{
  "activation": "gelu",
  "balance_loss": 0.00243,
  "balance_bias": false,
  "shared_expert_gate": true,
  "init_std_router": 0.00895,
  "norm": "rmsnorm",
  "tie_embeddings": true,
  "optimizer": "soap_variant",
  "lr": 0.0147,
  "steps": 3908,
  "dataset": "wikipedia_en"
}
Below are experts of layer 5 (counted from 0) of a mixture-of-experts language model. Rows are named router (the router's row for the expert), up (a neuron's input weights, with its number) and show model dimensions 0-95. Each number is 128 + 24 x the weight over its row's rms, rounded and kept within 0 to 255. Numbers have three digits each.
After each expert's rows: a language model's description of what the expert responds to; "comes after" lists some tokens at least twice as common just before its tokens as in all text. This comes from a sample of Wikipedia text that the model never trained on. Tokens count by the router's weight.

# expert 13
router:112152151135143133115134152072158137105141095135097094158140147151140110106115103150114126124109110109123117151190152131174129154133153134158103094178132146091098091089130163134141120132110158156163126112149163129150090143136128140085139137122090143142126111139101103146139150161072127113
up0:139104107175115104149078112140098159133121132143150133154183168131164132128125131142145153126123122138132141118109106094125137131176102108131136073147148120144121124094123149154160132139129155116140172117137112144164146117108115134120130147150121110154111071173129114149108207105164159143
up1:159201139112127123108127137119133090154174099159116121134129127162114076123099120108124123144120096130123115171144144128116152114103153153135108122144138123100114120115136122125143100117094125130174149128116098152158090152170104158071115136119126122145107153093117052138138090128139155110
up2:133123158128139119128161136115141127088119112157154129155116122159098101114163123134173130132121125114150165164182151117119097113125146158134100115128148143112107102131164089125139157131107116139161097094148161147100122154103144167089142156165083104084134156138118105121181078139131119155
up3:106122173104127107127143152119108113127155113126124073181119092107183132122070133114158110133132082127132144121136152120137117099134139110126137136127083125104132101131129178119159142099155117120123099126161134130163128121166123093163105158113119153143093112141097103198150124165126117132
up4:121098100084119138142130168091164141150144089166117121146171128108140161126162132176114147108103091140142126146103153079128101167125095134104129143141131115122150129101091162106123133109121146139175129138181132146127139121150118144120110162113150132172147117131158096184152135154131095130
up5:080132125095118172120119132109166168105119116076076127113138180143110116107143123117136121088188112158112104145074157114131153154149107112123093123142151130114147104124109177115149161093135112149116128120095124109140125118129115100127137132164128129094059099125146131123136117135119133108
Description: Hyphens, digits, slashes and degree symbols inside ISBNs, CAS numbers, coordinates and tables, such as ISBN check-digit hyphens and °E or °W.
comes after: ".", "/", "6", "7", "}", " | ."

# expert 3
router:136161154148142113094152173113118121104139106111067093158122140128162167142127109124155101075141105083133140136152146134152131126111173170174096120164183124145113124082115144145133129150149156148133124113135116103159122128155181132114113114095113108150101138132132098137106108131104119136
up0:097128112081127112125099104111152120098102160135110139159139111141090119149136154150060160100139124129145143152116089111111105157130132144083147150138132137099117121132107071076120112196150131122123125114182116132153130109132138114173130162105115134096113111131149149110134112162127098130
up1:174110105125112172179128144106130127143110129087135114127146090159110113109105124152109132150121124085146161117126146127149156121078095076158064114143102138124121109139114125137145128149137120115135139160101140137121132127155110139148101161127079145122150102104180100118110108111194134122
up2:148148127137135137131117120159162129133138126117109136190137157154101103143112166078165158105127129154155153171120148123132094126176148157152128144124138150117149121132093084089150147165171102128185079097108137126108135127166146107123153104144132125177157162125143111141138137136129144119
up3:061130143126106126106167132121115176169143132139127112135134130158081135139166138144125120090095108087157176145133055086086105139141139129123132097119133112110095148111136160145143107132160145147129131112106147113149118143152161129120189119148147093116128112167128112153134114141115131132
up4:137098119156145106168123165084122130118112118117144105127104104149123096096120155158097109120154109132155127071128141103120152170147147103149123123145146113120162117164122112130170127164148126109142137112083103165084101144153158114177173105134112139118129093140133097149126135134187157121
up5:118114196179123156082107142145124131118104134144124098132127113132127137104105127141129096108107117087122145118182135109104200082118116173105116143133137146103111099116136112112157148133119120088120103109106157115120113131147139142149113123076103117157136146149136135104145112078134181125
Description: First piece of a word or title right after an opening quote mark, or capital vowels starting words, e.g. "key, "State, Emin.
comes after: "\n\n", ".", "\n", " \"", " an", "=="

# expert 36
router:098113125168130112113108178074124145097110091180093070156146117188149128125104132122165159097147129117125111150131132133146154158140151130128104098108145124120125140094117118170150105145137153152143083121103110133177149144157136119148128144147116135154124098141152102128112127167134164129
up0:105162117122099075132133103081135165153103128136104123138151121170101141114122126124163167138102180107141137099120110134162167104165149115106161102165137159136120078101135116122150129142147139158128148119140112178096146173140158145128155118149109125088123151083094116134142118137133111141
up1:139160160138116110101107112113143132149109125123124140115143090133140085069099145155094118128169119150141115143101087138100092151145149126150123120119181119122172102103114166164170144124168103189125115119107112139143179112157092129144121133138091098142116114135090102151112119135120122126
up2:076107142115136143121138151091127117159126082133097128088128151113115123117120105064146135126172118099122113160122143099112167150107165115103156087164115157111150110109142103145143159145089101114138114115100145106141142145125148104169120121107177147131115105135101104146082092108098133144
up3:115123140163092152075161159129125140107121111114141157159141082141128128115104098144147137111214110139131170150108120076118120127117110161125105106140146147140126097108163090110165148099143139115086110131117140148149123089125124113127145095132153141132139151106172133137115175128164114117
up4:135145162108094119124123133147091090106114077144108141137129135114118088122156103131102133144118137156124129107151120138131147106139141085160134104187118144111179122137144143106144139126140145161089120131109086111170101107144126127116071124143129176121120103161192116149170159134098149142
up5:156123103110127118156148145126130117129084126133094090146144126128109101125090165121190109160130129161117101154106138127118089124137112115125088116106126158077119116126108141135140150180105123134172188154106101164158114146146158157130142149133116089111113134147103095144156097138125131179
Description: Line-initial hyphen bullets in infobox-style field lists ("- Date of birth:", "- Country:"), plus section === markers and range hyphens.
comes after: "\n", "\n\n", " co", "D", " mid", " non"

# expert 26
router:105106111129100121126173156131159130130137090143122116158188130170107082088081082147150126148123100134140080111145178162128153143162162107131077111146158174108131126125161136142121091146115108137136147107156147150108112125170128114142124144128106150143126108127134119144147117151140142094
up0:150148065065152157127125119144135125127126145146137127132140136176111195128143154128142158136148159103129133092096128127106124134153124162181107103132081119140137123127135140102095110126101095131112155135111116155093109141117114171160122128176137124134118134096158089121102175144122117102
up1:103140131104138156139179137083097119130127118142143148120145100172123093133132159115084131127096137058179118146155108150112098093160131110118115088137127096107115151153102096158098106137094098165107139150108133106134127093134180160131144134113129143097118130132109123159141135121132085130
up2:113143076127109136113098122159078086118138118113125092133104097139106167107088101104104125147126142104097123114144120120112127153107123166166100079105086149069097132118118109122171096178138131146128089154093130141102150157147133132118129160132120146152125131134149121103131107154111088129
up3:118174163110133163113125111134117058108103132168151132183111182142116103097152091103132148125132100154113104155119136164130127113136139114114100162120099146170147109141121111099103146134120136119163126100133128105153104074125115079138124141135128169113102114145153097125116148163133105109
up4:089105162101116119122118137105182165163155105103127133099151142106110145074138102131116111148145116114133118164160130164113110121184126139146118088116116134126162097126139134116077162107115143138144117156142143078149082123104121104117105173132096148111154100132101103136147150172129124128
up5:154192126123115120131116133164145114169090105118173170130109083118141130110148136103149105157129178133134133099113141149118163137113121078122108102148123126119096133093119117127127120122086142088156137128111135084153105157159142158177102110105149097122139099119096082133107147149130116104
Description: Pipe characters opening or ending table rows and empty cells, plus semicolons in statistics lines, especially at row starts after a newline.
comes after: "\n", "\n\n", "| Party", "otes |", " | V", "itle"

# expert 27
router:119164136180118087108123146115154101101158093136118116143168132138136127102131073101103139124142134091160134082151178124154155160156137136132102103176131142133086101128151151139122113134116122141172135130137147106125115093139169156093155161108099120142085099146132141161111143139109122108
up1:165132130173162130146119141117177115169130169109087111141163111132128128087111113105093138155078130154151125124116113142163167150112144097106167149093156123141120156118147136129110145133090142146139168135126141132127098145182148111098092153156127119131096138147156110143154114139182132149
up2:109116161131110161109128136143148121141147098201144129128098107104107095082107118113095128162101116101147123093111123125105129138127143063122144110102147154115110096104159122070104164114138114097132100116135146137155169140117141138125119128088082159134153153124119144145121143150124173159
up3:134104107139148059105152153123114130116090110156120128110100109108152115159132129110093154084138130136162134134121106120103131124167104123104110099149143143116119135117078130111138141140105078136086121107117101122186068130127141147100075138148113099119116089128131127109156158163127093142
up4:136146118175115147137128145148131114166126103143136135144205127140097094107120146147113171114129164115079133091135144100108149116140151154138119138159109142148101104118137149144116158131107179111162107154141104118143077122149118138131151179176124147122148134179147142149085103115120140116
up5:110104100128149108104156115127108105129128197125151084124159127104105174104097081130133086137099100104127129151107154155135133105102135117145170153104117110109083160135129161149162138124130120161105114118146172121136082152143139148142154150146125108131144128173079142112088105136131130128
up6:125146112123144124123117119159148122138102148109114130095165086136127162102116119099114132075144124084158173101081117161122143123118166137122105123151124128128171137122138087116115143121115128128104131117125125065159110124130145143153139123159150114169075127117200147110153151161096157106
Description: Single capital letters or letter pairs inside acronyms, codes and Roman numerals, e.g. DNA, PPCLI, Louis XVI, team codes.
comes after: "N", " D", "D", "R", "I", "P"

# expert 20
router:117115098122126147121181138132164155127164099164073092135141147153140131138130115142161118165132078138160146121113118101138135147134140105127102150161177116153120118106145119139097122195104168166155107111137148121162130088156122128145145164138092170156099110144126117154133135157129119125
up1:108107179127082140110117148129148132150111141127119110160116145109093167106113111141114133130174125132147130101110168107151149127086118125176126153160130133187114118147153144114137135136074115104101151114155114100137114085133130104129143135114121090161166140107188147155103101146146093103
up2:141124113125135146119126144125118181123155146133099117134133121134118128143107146115124111102094120119140181165173154130072126093153114107096130150129091126160106121124123100088118044131132109161099164153141147115106113122104150150139118181146088115140106116091128157102099117129167119114
up3:142155106123142094124129121163129136124133119187162130089158149132110180124096163100090091105130157075140132147121133107136094125106103131138132101181108126121125116111105099119104156144105096164131089127098123157118142096132124135143124090095137115130117108172116102098095118127094081135
up4:091151118139096139153131091149134154120093120131133123099107128114112113107132147191096139127150100120128141164123131108180090095120154182123085152150095144140119122111129154106106137124104154144090101171096088112146146121161176140146096112123153131098155111113111155130145109109157145149
up5:140131151074157123147098151165138146177129122124155119137121102133165121128122098100103127135160142169125131125141131152136126133123141153118112149122145126130103172146130106184097094126140076150098140109146179122089101115183137134089158107126139119079109085146142132166136163133131143147
up6:131129127131118126103133111144124136115145131117096116180119153125143107115154104171125135142120128128154144107145117126147138081139207156162149166118106172179157098141102151080139177116091140115124132121111128142072102115140117123098136131084136132094081121146151091150127137121153115128
Description: Newlines ending table header rows or list items, and double newlines after a sentence before a section heading or new paragraph.
comes after: " |", " |  |", ")", ".", "% |", " |  |  |"

# expert 53
router:123143118149164109107146162105158136096160093148096107156155170157137125136102096153137105124155090093129111104142159141155153151157156144156101113150148158108094092092129148147142109151100148158138112103153161098143126112168150158123155141133094142126114097155114098139112146165097139105
up1:147133128167082126138121130126118122079160162119100136136160151127127176114154098115137189103095087141186102136152138105087129153149143099134107113108130165124134117168132149110082104123099123166154114118134177104122136122153146117142161104113122129133147120121107125149136156145106097171
up2:140169144119127116089132129112109144115158129144137066149146109124115149119117147173099107140129140108119125096113176090120074100162178164148142135108153102063108145123130171134147157138133135156139165135140124133158108101120138101140156151095107129108114131156156130135151114160088107118
up3:107078137101153119121133122119130108156178091143138131147141136095108138125079130119140152110143136115106143129171127135091147082142143106135169083133192110081104101080125102146141105169159118150162125098134135126150116109118137138103082126149104097094101096121131135130147133157121116118
up4:121132151122130118137143153160117089105157084120083116142139145147156144134125104175101127141151118114119097113124133066187131138138130121127115154135131135146086154102119116167127118158118186115141138108129132147200128080114159134136072146149123121114130122161089121115143137141111090116
up5:135146100112111116134157140119107148113130093135149048106171176129121105119140087106144132136198111105109116121127142112112111109116118118135091104122158166123125113091100139095141138127126119176115135106170149135104136159104123160163119168143145143093147113116135120110111109128126115069
up6:132108134136113131157127187140108167153178088139110166152138097175109118146117104129148097108091135099101162154127146152134113104114137172128121130161126154120099110140174144133085139172130127109126120140115115150163132121135146135120093138107166163124119094144101090115149090116087136098
Description: Sentence-opening pronouns He, She, I, the verb born, and pipe or comma separators and numbers in tables.
comes after: " | ", " (", " ", " |  | ", "0", " | —"

# expert 9
router:130113146099141087119164130126139138119126105157082077168142128150140098108111094121107098104142114131113126129104109166172168142120125134142107140145125149118125116115131178134117098166114126159154076113146169157138141096129130180122142178138101163121074147148122104134101142123138151094
up0:101144161142136163135139175154152145134154155128118120118130115138158126133127112179104149121108130101089161156149123087165119144153121104098120120126171131156106128177120129120145163154120152123167133149086132165118143082143146139138102155123157141137167132129155114138173182136184130113
up1:082142127101160104154149127169170116102094106149110142131126165139134146136061148146124144136144151102099130158143104141148118124073162120108140148135156127107137122133118104139108153121109134116099146143137134151115128085105118174151084110147104097099115097104123067130137073119120120150
up2:152135143105125069134126147111136133094124113125127137124105144106130096135150137100130099171058099129132136155141112108120090117133126129118135096140111128076155107146111156131129120133149094140169161130161132104183164121131087132081119121137133114147105091160116090086143161122082148142
up3:139130134165116129111141142143114122143145147166122142146123139112161153141141083105105145172188120138130128181091136123129159132162073142094106178125167128125103104146145085105136169166123137099132103176108139138143130138162111157115144125132116121130131125107132131166115119113139128057
up4:130147111143097120153118093097165185128130128150114104146108143150128072106141118129122101115095119119134117124102109121107155132178144140147084136124123093153122103153129142137132158157127168144149125126155090127140133096108100118093077176151092130115146143150123104065149142135111082113
up5:154083124118144113095139110115131132119112115149114116127117173132084143105145139125133144159098105106168162150109143144116147114143130137178058152111126152131109121123112192128086129140127163116164164112151116145119092118107115180092175101121142129155133135148137147122170130135156123091
Description: Final piece of a field label in infoboxes and table headers, just before a colon, e.g. Capacity, Year, Length, Running time.
comes after: "-", "|", "Personal", "- W", "- Pro", "- L"

# expert 5
router:100112140167148156132165156123153113093116084128113107153153125142125090145121116118119129119116136115140104142159131130152177174161121146159115133195147121157080108090127125110141115131108110167142138132129187119142131128126143160161141144107122157133099108154125091177136138148101146079
up1:137113122166133118089136128113092174144142136100084092126143104136096150144082104142140120110156135162126116141094118100102134101133102126111142130089129089112138147152190135120100151137125158063152117114115123149130104089099110123069149135117127115101117119075110155127113125122093113135
up2:120099117099135104162100132140146157159139111131095173113149187108144157103151116156143133071118069111132105120110110132119131130156133134124140148141066087144168166130128133139136107145120158112082103103115100109128118112115129138125079112155133100136144123128154112111180124160139121166
up3:124141110112116066125141121095144122142133168105139155125194115160088134120102145136120092109075108112116151115112137157098132137149158122113125159136097155134136122116125094119096145113102126124138104157081114085100113128137153135159112138118130163141088142108124110130194106162102160102
up4:122125113110109146149152138116138137143165169127128148162106143117121125142101139097170117128139127110139101139144149135108147135086083153138099137154118148094138163076119160081143134161139146153088116143115166095127138106133102149156153145094108152106136139108167111160088127099108200138
up5:116141121152128139161155132130160121095125155164143155145130106165130108135132145103158141157127135071103126152153140132125129138172184103131108188168162142134099110144102159139138136134146060130099121149116115116133132148117159120174128117144116114158165111146132092096103119131140172092
up6:154131106105152132130126130163151165100127104101110153164094124131129128119130120067170098131152119094123130146085187177135113132155146137120147099101133155127103150076178147114110110115136179126149137125137093135129148140121110096161122180123134105156105126134096145128154108129097112141
Description: Multi-digit numbers in tables, scores and ranges, often after a dash or pipe, such as 25–27 mm, 45–14, 58.
comes after: " | ", " ", "| ", "–", ".", ": "

# expert 60
router:089080093170124115083110156114134129115110100132102138134136154134122099150109110175161126126180102138118140107169101134156117158130162100134089118110121151135119123105099149118111136157132154180148105135125155115169101101153155135110098146141142116143066127131121099159094125143104143102
up1:116121152183149124127093126149124116130107123127102151109143134159158131116134157107087132132156106144153141124074068107138126141176114148134122140119142156109115102095113165116104151098136150141092105132144142061157115087122156173187128128144124127123138153135109138127151125135149175098
up2:093099091124159125113137138125099103101110116114104120115118087090106114100116124164117119088137131150129100098125122113072152153114122093165143115088141087130110115131145115137127113139080120140140139140099108109191115105157124159137132158147111117190144067138134147116125160127134160106
up3:145114134155159111099090143160093148091062129111114091134085135144127130117131107157140161185150110123113132131120108102133131141117117123131102097104165134120116121075102144111106155154138124123116172143112132114120105108108166115133091142127109078149134166142118117127126098148078179111
up4:114073094178150104102122138115118118142110105119113152157129104118152130129119100111109135155133139114128170118126118136091112108169106127117119114130079139144144045106089157133128159135127129131158118136073162125155152096135093138078122177136141103138134100120118101141129109105103138100
up5:111084182141106106131157142144126137128107161122087130172154155093170151142107112145145122116154148110148112143108126130109124125124102148079124142122110101140162161094145083142184137163110146185114123087141170133143141142132112105127139086171158120155099140133118129160117104128122135119
up6:127108151117154134137112069103145090135165138141136142130109135101112112137110089160101124170163092103107093095110088105124126173182133095122135079117117128129134147127125099112102122163122114176102114127170138113176136106122133121133118085139144106141130094142138086091092114137125129120
Description: Mid-word "or" and similar pieces after a single consonant, as in t-or-pedoes, Th-or-oughbred, ab-or-iginal, curr-ent.
comes after: " t", " T", " r", " w", " s", " Th"

# expert 49
router:155106126166162133137155149107155135125127115136109090175146127136133100090115105126111110121116109141167092125145163129166182112146131144142120127140128140110083093059104135108133129125111117150117100110157191133123109138140152152149149132133083151180087116169138102137132127133098135107
up1:134176132112113143143148136167124145110119141153140079138128142136145167112142123149125113129133134123136138112169096080165125115123147093101145120135147136096093140154084161144091132166137213105116135153073156138110158102110118136112150116111123167140166160117149130103102149138109122109
up2:120132150137097121136121164151125098133125140155144104154116122134156087109118109116101146122127081138131115160106197135165119131165137124127103110143123100132157122145151164127103156128100085165114108126178134140171097077147100117138167136119116128148114134151132141095196145174116128126
up3:142151148092113155125133148128157089087108142140108133141129120154104104121117098118130147131138115114098112152187111090132185111129107131103153158143124100116127109121123093125117121124090161114127145101130180145191136147107109124156104172120113156143142096183141133139173167154116104115
up4:173139146121137145096147058121105154125107142111133126169131143121106154162139158137166121113160082119133112118143109143096142140137122112130096133177151135077154105088170095113102135121159128149132087118139110152174092125140118167145109096134111145144128125135083111134085153123137131150
up5:123127129139126121156137115136134161100147091125150131139112061124152092089134129143094143125125104136118106116104147172155155104163141179148083112106139130105141133147150156112139138169121118103131109132177144143142080139172089101158145149128107109144117126114156138186126110107079153128
up6:123094109112144167155120132145116152140113124171109117155122121154178095130122124120124117124132063110160128093171157111156137140144102155105135154134143143134102125106125109080153152135141176130134125111173141185124138128095139137127131150143126112156144135120130086151071146068100104124
Description: The last three digits of years after a leading 1 or 2, in birth dates, ranges and tables, such as 1-986, 2-024, 196-3.
comes after: "2", "1", "9", "8", "–", "95"

# expert 44
router:133111093141140087097156150080135134115150110136101108140149170116158104133081099148146095094135114125111136092146131138139164158141152130164091117171129144125105116122169173119116115146113122136152135126160146083174132102143150160138138177184118113133147096122110123136163153136119155127
up0:079086141141130149166170161080142131134115105101134134138140136105120101152114121150138125148155128145135188132090140101143155083123127096146134136121150122100118127138163125113099146116133140164151141123131158131148126107143138155106124111135164187070122144131054104158089136135128120132
up1:123111160112165116164111137165152151108132117143143102188109163132140110123142154154139106118137143118132155158150133111097188113091111140095127080114107102137106108155149154160118188132144085167156105099144108150137150118136144134136139086175124139112168140135093108129124113136137113129
up2:196148109142114110096120121167111143145106110141168141158175116109126125098128105116163134120099147189151145082129188133131140146135157137140135090145134122135107096119151119118135195127109141130129080155167157094130120100099150141150149142125118113161137121137106116122126133116090123148
up3:124114134127121106133142152069131110174111117138135154153120164108121129138135132188130120112111150164142124121105106136178115143113145101112132106109151136148125130152155153120114108134087133130146108133181187122179141064156073165142105142114130104150092126115137163152128140115139115097
up4:139090157159152129109161124121098146145150119142107106087140148130161095132116117125122119167136117159162151121133117099112148130110197100113144136160116121088138094079112141116117068132131099111156172093160100116129136104121105162136118170135101116133138109136069122137105112114127162135
up5:155110115160147132133118142109110090099108109130135161124185150101106127141059102126102069114111115113122133118089106113122144123168191157091157145121090111171128137137109142131129121129127143102126123160162193117119130143161163076134128130148137130140133097133131122102132111147116129129
Description: Pieces completing a word after a lone first letter, often F, B, W or f, e.g. F-res-no, f-ood, ch-air, b-order.
comes after: " F", " f", " B", " W", " | F", "F"

# expert 40
router:158164143159128096120150141126143159104152109128107122141143158152121099149114102158142126126129062074127145128120129152175136140161145105149113091138116166117104127075137190122147135150119184135152100111131147108131107105159133148112147153138080125138142121147125097132115152145100170118
up0:147081122153105124121113122138158135134129123105105133157107110123100147135137100099132089128135118098137117139093171089140129109098170120112108111077137137095139145095175113146196120139116120078140140111145175124148161152164141134085093123167096120153128119142110118141138129077108130107
up1:082131110134120082093139145127150133137109109162151150130118184128096155143083091133141153126114146115135138128143107149127129129126153170103090118095097154132142151117177133143104087143108149130109139140147149125123095147134094131092098103123124133158090146090086087113163118173086132140
up2:107094115109101140122098151122115141133114123157130158200100131129125119101120101135136114142136104132089123138134088093110119140176168113145132124114136175114118137089104085116160184160091130091103113118147122136118142198150123134144099115115159148129119111156086152129133111144103151145
up3:097131088157107134149109173073092132125134127114163097123159140134108121127095128140117143129106155107158136100110131161111132096180097113134136137084157120151142108116112107175146127117164120144142114085143134092092129146130152127117133108141118118132102128147129070144174141104103089076
up4:153131138133141143116118128166146169117135103111141103168121121178152110146127115111142114156127136117136111126139110163193136144112170106113123124150143159134127090127086162133127118140128123106170150085159169132134146163118126150150126134119134151129150132208139089071100151145118087136
up5:172112129116124132123113142163145120100134175097085102132153118116102138109112095143130144119066091121110141161127150142155120128137127123153163123133119163133126130138126084152161139171111088125149108104070197127099113135101141116148140119129090136183141124138143122135085128167139135141
Description: Word-initial stems after pipes, commas or ampersands, mostly in tables and credits, e.g. Director, Co., Centiskorch, Golden, central.
comes after: " |", ",", ";", ":", " and", " –"

# expert 51
router:149091130131126120126136142095172131120143122129108116154151138143172145126131123124116113143107080118171127094131160143129150179132111115163113084135123155100128131103142169137149096117078120157161105121114146118129129110144124184129112137152123119183137104153135115190096144162085170114
up1:116120137127162135110148160110144141119126135154143119122130120095130132158102104126164155146156135138136127133147125172142164093145088079061134100141096159151162120122149118147146155129135132149145092134106148112118110127112143174110130123136105108159151111188171156144065175144117132148
up2:155131157187112103141080146130168140154150107127119123144167139108130118100137110087179132149131140101147115157117096116149104168127146124140126122166125188138162117155104159147123134102117147124116156098095129123163139125158092162125111096117111138152140129141076123096124121140134118071
up3:135108144129129145117141113131161129116110143146083164140150137142146123153173069131137156125109134104152151108097083127138133181178103095142143142106124115139095120108166155181110078110127087132139113089138142139141120141147159126121123141127105087141140162134134178158124140155114088157
up4:180100162157107153143118139138145168108148111127130147127165145141118093117144166126083120168112090183153094130150157132116134136144120126139111114131124140121127107147133156131072155117133136117090167117139089096205146116148139101124127099153097110154117129113121145144117146147137098091
up5:121135158140126139121167126084094169159128109128097133184134147140160124106118102123149124183141119146136140137104125091115141105132049139172150087118139110117104156092101162109135164131121163132141111136107110160156113118086146129109110138121089159135174128102118116119126112153137112115
up6:130124123133140099107117127081145145082192137147117123150133096100173116113129149105095132107100127093165141125127140125088148133120153119133136098134133182104124119138150146112138160133100119124159115105138106141139165130117090151098156047116158136142112121153130081150117099089133128098
Description: Pieces following an initial capital in surnames and place names, e.g. Hitchcock, Williams, Norwell, Bridge, Rochdale.
comes after: " H", " L", " W", " R", " G", " Br"

# expert 46
router:113154146187123088127138165131151122098133083114117101140136151148178122104124099149088128112131119075142084125128147108124129161156150143153125120149113135109111088070107109114137135120139125168158143122161124081155127120146197133131154149105094134171142111129152129126106140140115117128
up1:108125166144100120148113130114098133142131131141137109130105106115112133126148143124131129114136099168139105154161156094140114181188144130140103073135153141147131124082143123103118115169127092077116143116139086141112123142170173157105099140166101161154121140135150135109089141175088123123
up2:137108124112144121102139118124123085154152103160143111127163136117168116114067131129108079109085149114125113161128082121142103166114077142154115103069124141131134129157094110145136121139140111112152084142123130162123094086123131139145122101141129123084170105110157131146164136126127151172
up3:117134141147134124100122107115159136131079152166099098119123135153123105110150133106130142110094090118149134088125115146076097170148188141138112136142193108113130140140148111149121108147105073135082136142152107127156183121106174154145133110126133130145131151128175112092119149128140106126
up4:117163146082150090157130171155158104167144146119127140150153140136127084132126106148131139129116115141148153128098097150157098129152084146102127122137129172123150143131128113139120145086134184170177139179164154119127118093153100172134115132125111141149165127123104118131097148129132125079
up5:118126148090132134146137148149143131142152112116146090132159109142154160120140158097085122117148135119152138143187107088117127113099148139117088094132131143098141139128148121089156121129154115130115148118150113078192173106156160092089094115149106181113125163157117134109129098130122113096
up6:101169121118150137102112158141162117105086120144118115148115111116122099097129123110084119111112143086128148132169118141142107099163157149086126146177106147149128118099179111111120106139112126186180112114141116145150122128110125089154139156132082126122118134183179140135104126105111122109
Description: Lone capital letters in initialisms and names, or opening a line or heading, e.g. A.P., MoMA, McKimson, Dermatobranchus.
comes after: "\n\n", " \"", "A", "\n", "E", " Mc"

# expert 42
router:092140118153130140107155147119152131106163104149109080163159147148151114126101086165110113100130097106122114123152161129146140169164131148159094100143133158103100094090132141138130117149142115157129119103154185117134114116157133141115172124120097148141115096151086110121125168158101136081
up1:149116150105109111149095133081153102141103139118104068190182122142094116158117119181141141145154135152107096132101142124116143150113177119118106127163137152105100181116142146109132127167127140136130093133094130142113133153120104164127147162160143112122131107105097095135109154105133125134
up2:117135146129087097097160139133126110173120121136121117139131138108127139114156162139104103154115139091139119135128178160144127134133130141108120093099169129074150132122110152106146144155110161135066109112095160134151128112147147130153150127142098146132041130138155141111113165138116110181
up3:114149142124150182119124163108151096141173140150105112100137073126177120095122137143098130102136128137131134105137140106139155150118138129120182141123116163093106090074122145109155099157145156096164128108150153132156099149136144132107125150126139136175116116158090121114101081108143107108
up4:099176107165130097141150103123143092126151168158124091153159133105100105139099111127122095130125138158103100135130128114093150153093163107132119134097124151116131165146100123116127171128087136151156102108120177077143084097142114144087103136105108123097117119119127116115127146108087096096
up5:153077141122121141150119190112171149113108103164114146145093139086152095170079116063129127141135089112135143116096129129128139102171124111126116103102112165133110130136118157133086153147138101132115118145137155101140117124144102136158136107130165130148101098109109121127087142144111083130
up6:119105134143139119163112102099139094086149096114086121119153125134091108146128136138082113103130116108095109178099157145154163134141119176086123077152146118141155172142090133107147154124107106119113110113144155093142112135164122089141168110134105149144137122106175127119096106163120133120
Description: Percent signs, units and magnitudes after numbers in statistics and election tables, as in 23.2%, kg, km, million, p.m.
comes after: ".", "0", "2", "1", "–", "7"

# expert 57
router:132168160137122100113166150116156162117147126115077131137162171144142103140117123150121108106158042125140142132151127154131142135124129147162125111117128167129111146093156163143154139137117146132171121130127115101134122104139148174177137168150089152136137096125093096142117117139107171104
up1:139107086124139118099126101087100103155116148124130134116065136145120171136148120136157094130139100129150130130087103138123148146092170157166080167139126139120173135112102117109134154154144147150092101137132137146149081117097182153116132136122108127188142105139128133130108131169138110117
up2:121151140154116118090169104135158102124164136136096086100153156139096095086129119149104141132122136156139155153148131099147135109097119150115156123107140156167130150131106153147088174117113116152154078152134107091123085111117127112153116167141137148104137124160120094150198135140108127129
up3:109138130114119094145133140144139151093127130122117144137107157124103151114118118072136103113129101097119110117090142157110109162132122114107088128146147140097156147056121098133109191134132142101111096147108157125112140123153097156186081167140097120115101120085160128151147149144140131152
up4:102103149142132142119131100121127112125173127173132138106145098153083143133119156114126157085110152125108105152134086099099150147151073106121119138119154145106150129122111114150106118127133175116055126132166150153187074116128132132143146111120164144103127121160112161119123110159130120161
up5:136101150153145121147178134129146161124111117128126177106190172126174120137128098111131131047118124125138132107127106128125071130113112122144116113154176108127093108115092121130101150108114144142108116131146093090184149120124119157169145115135157135137164106130114113161137139125127136153
up6:094107121100151096120132148115116184141126137146157125138150142147128099117114114091178151156117090107153103125125089119063114110138119116179126148126149087105129134090135111134135186139126114121121131140123146108161157147126154150099086125121155121147158146120159129124096174130167120084
Description: First words or pieces of names after commas, bars or "of", e.g. John, Frank, New Hampshire, North, Carmen.
comes after: " |", ",", "-", ":", " of", "|"